Weights of a small mixture-of-experts language model, trained from scratch on English Wikipedia: 10 layers, vocabulary 16384.
Below are experts of layer 7 (counted from 0) of a mixture-of-experts language model. Rows are named router (the router's row for the expert), up (a neuron's input weights, with its number) and show model dimensions 0-223. Each number is 50 + 10 x the weight over its row's rms, rounded and kept within 0 to 99.
Before each expert's rows: a language model's description of what the expert responds to. This comes from a sample of Wikipedia text that the model never trained on.

# expert 34
Description: Capital-letter pieces inside abbreviations and acronyms, such as FARC, CBP, MCU, the period in U.S., and States after United.
router:61 54 62 58 61 64 35 48 61 38 51 56 45 53 47 73 38 58 53 51 38 59 62 36 53 51 57 48 60 53 55 51 44 56 36 39 49 58 59 34 52 58 61 54 41 56 43 48 57 57 36 24 61 40 45 37 47 54 38 56 60 44 60 34 79 48 47 56 44 61 42 40 42 66 50 73 48 64 38 44 43 55 60 71 56 61 63 84 34 42 53 48 47 43 58 49 57 47 43 56 64 37 58 47 54 33 54 61 35 47 66 31 43 41 39 35 42 49 61 54 53 38 52 35 47 51 39 39 70 50 60 50 52 63 48 64 55 52 64 50 45 51 44 39 40 49 65 62 67 54 60 43 35 53 41 41 41 51 40 56 46 44 38 48 67 41 50 64 52 45 51 45 44 43 47 48 58 45 39 38 44 63 56 47 56 47 63 52 45 37 27 47 51 43 55 66 31 65 42 61 58 60 45 34 45 41 38 35 61 56 46 49 42 38 47 40 38 48 56 41 53 56 44 60
up2:47 56 44 56 57 57 31 58 39 50 47 49 66 44 34 48 57 56 38 59 44 58 64 51 70 34 64 52 52 52 51 58 49 53 33 39 79 56 56 46 59 46 42 48 55 47 46 56 56 28 52 57 53 56 42 50 45 39 54 52 72 70 24 39 44 47 28 53 59 44 53 54 56 63 49 39 55 63 35 34 45 43 42 56 50 53 47 56 59 53 45 53 40 44 50 71 65 55 66 53 56 51 56 59 64 36 45 65 54 44 30 45 42 47 35 38 47 77 52 57 67 60 54 50 27 59 40 67 59 38 54 56 46 43 42 37 36 62 26 38 42 48 65 52 50 52 55 49 62 55 56 50 46 51 51 44 51 41 52 40 36 41 65 34 62 51 33 36 59 38 32 53 50 29 48 45 52 59 46 49 42 43 43 45 42 65 58 36 35 49 47 31 53 41 44 52 66 44 55 52 52 65 52 62 54 42 58 68 60 51 46 55 51 53 63 37 51 59 46 38 52 39 44 47

# expert 36
Description: Closing cells in tables, such as row-final pipes, closing parentheses, goal totals and differences, plus coordinate markers like °N.
router:62 55 49 50 55 53 55 57 47 57 48 34 50 42 43 82 44 59 45 63 46 62 58 52 65 59 53 56 36 48 53 59 39 59 49 41 50 55 51 26 53 50 58 50 44 66 39 42 75 53 42 25 65 55 43 30 62 39 54 53 63 51 59 26 72 47 48 53 54 57 45 35 45 59 35 59 52 58 42 30 46 58 55 56 57 52 65 59 30 37 46 57 42 36 63 54 52 38 48 56 63 41 55 40 53 51 62 61 49 27 61 42 48 46 39 46 48 54 64 54 54 44 31 29 45 54 39 41 61 52 54 44 46 65 57 62 47 48 61 40 59 67 55 41 49 46 55 61 56 45 66 47 45 54 55 38 42 65 55 56 50 44 32 46 71 47 41 60 47 45 58 61 38 40 44 56 56 41 46 46 48 64 58 59 55 56 58 48 45 35 30 39 47 36 63 56 45 64 58 51 55 52 35 50 28 58 34 31 55 61 45 65 34 43 50 44 42 56 52 44 48 59 53 63
up2:47 65 39 64 45 44 38 58 52 61 64 43 43 34 46 50 48 53 40 53 49 42 49 62 49 62 57 63 45 39 50 50 46 32 42 44 38 41 51 58 43 57 45 48 42 61 36 56 73 60 35 53 51 34 48 44 39 44 45 76 68 41 66 49 57 63 55 65 54 60 52 33 59 60 45 59 54 64 37 43 38 44 39 57 49 41 41 52 53 50 78 45 49 48 63 60 49 41 59 48 48 40 32 50 41 45 54 55 39 40 49 42 47 46 48 35 59 61 63 64 59 59 33 36 65 52 52 65 53 50 53 39 49 53 52 42 49 42 65 40 45 57 65 67 34 50 68 49 48 52 46 61 36 51 44 36 38 46 47 54 45 39 48 50 55 38 60 51 60 55 43 57 55 38 57 55 66 26 51 48 40 62 62 49 62 44 58 48 45 39 35 48 48 39 66 19 73 55 43 60 47 48 52 55 45 59 55 28 46 36 45 42 43 30 54 33 45 44 38 63 51 51 60 71

# expert 35
Description: Country or team names and numbers filling cells of sports and results tables, e.g. Czechoslovakia, Germany, Netherlands, FC, USA.
router:63 54 58 46 61 50 45 48 57 46 41 41 49 48 51 79 45 64 56 60 37 62 63 47 64 66 62 56 44 50 62 49 36 62 44 46 35 57 59 28 58 52 58 46 45 59 41 40 66 53 40 35 62 43 47 41 50 45 51 54 60 57 53 33 75 53 39 55 57 60 43 36 36 62 28 60 45 62 46 42 44 59 60 65 60 59 61 61 38 39 51 46 44 32 59 54 50 47 57 42 68 37 57 43 44 46 58 66 46 32 69 51 42 50 37 44 50 57 52 73 49 35 33 35 51 49 33 40 64 64 54 44 41 68 62 62 47 59 54 42 62 50 51 37 50 51 58 54 51 48 65 51 40 56 51 42 35 58 51 63 54 44 32 45 68 48 37 67 49 39 60 51 40 46 42 45 56 38 44 42 44 59 59 49 62 46 71 36 40 35 35 48 44 43 49 58 45 60 56 55 55 50 35 36 24 60 40 45 53 53 40 51 47 50 51 41 39 65 58 43 51 57 52 62
up2:58 41 28 62 53 68 40 56 40 55 49 60 57 58 68 66 38 46 52 47 35 59 47 44 55 55 39 60 35 32 39 64 57 54 38 44 62 54 68 39 54 68 51 56 54 54 64 44 48 39 63 46 59 41 64 66 47 57 64 55 41 62 41 41 56 56 48 51 58 49 38 50 52 40 54 64 60 59 52 50 49 66 51 65 52 43 60 46 59 57 50 44 54 51 37 46 49 22 52 54 43 49 54 55 59 45 34 63 43 52 49 55 67 46 44 46 65 59 49 61 45 43 43 36 50 48 51 61 54 41 49 37 57 45 46 52 52 46 36 48 42 57 48 39 59 47 55 30 55 58 45 56 45 60 56 47 62 34 38 56 54 31 48 39 49 40 61 55 35 41 39 67 34 59 63 62 59 61 56 71 29 51 54 45 54 60 79 57 43 38 46 43 42 51 22 58 21 54 69 60 55 50 26 48 57 59 48 41 40 55 47 49 38 45 52 42 36 37 50 39 46 66 60 43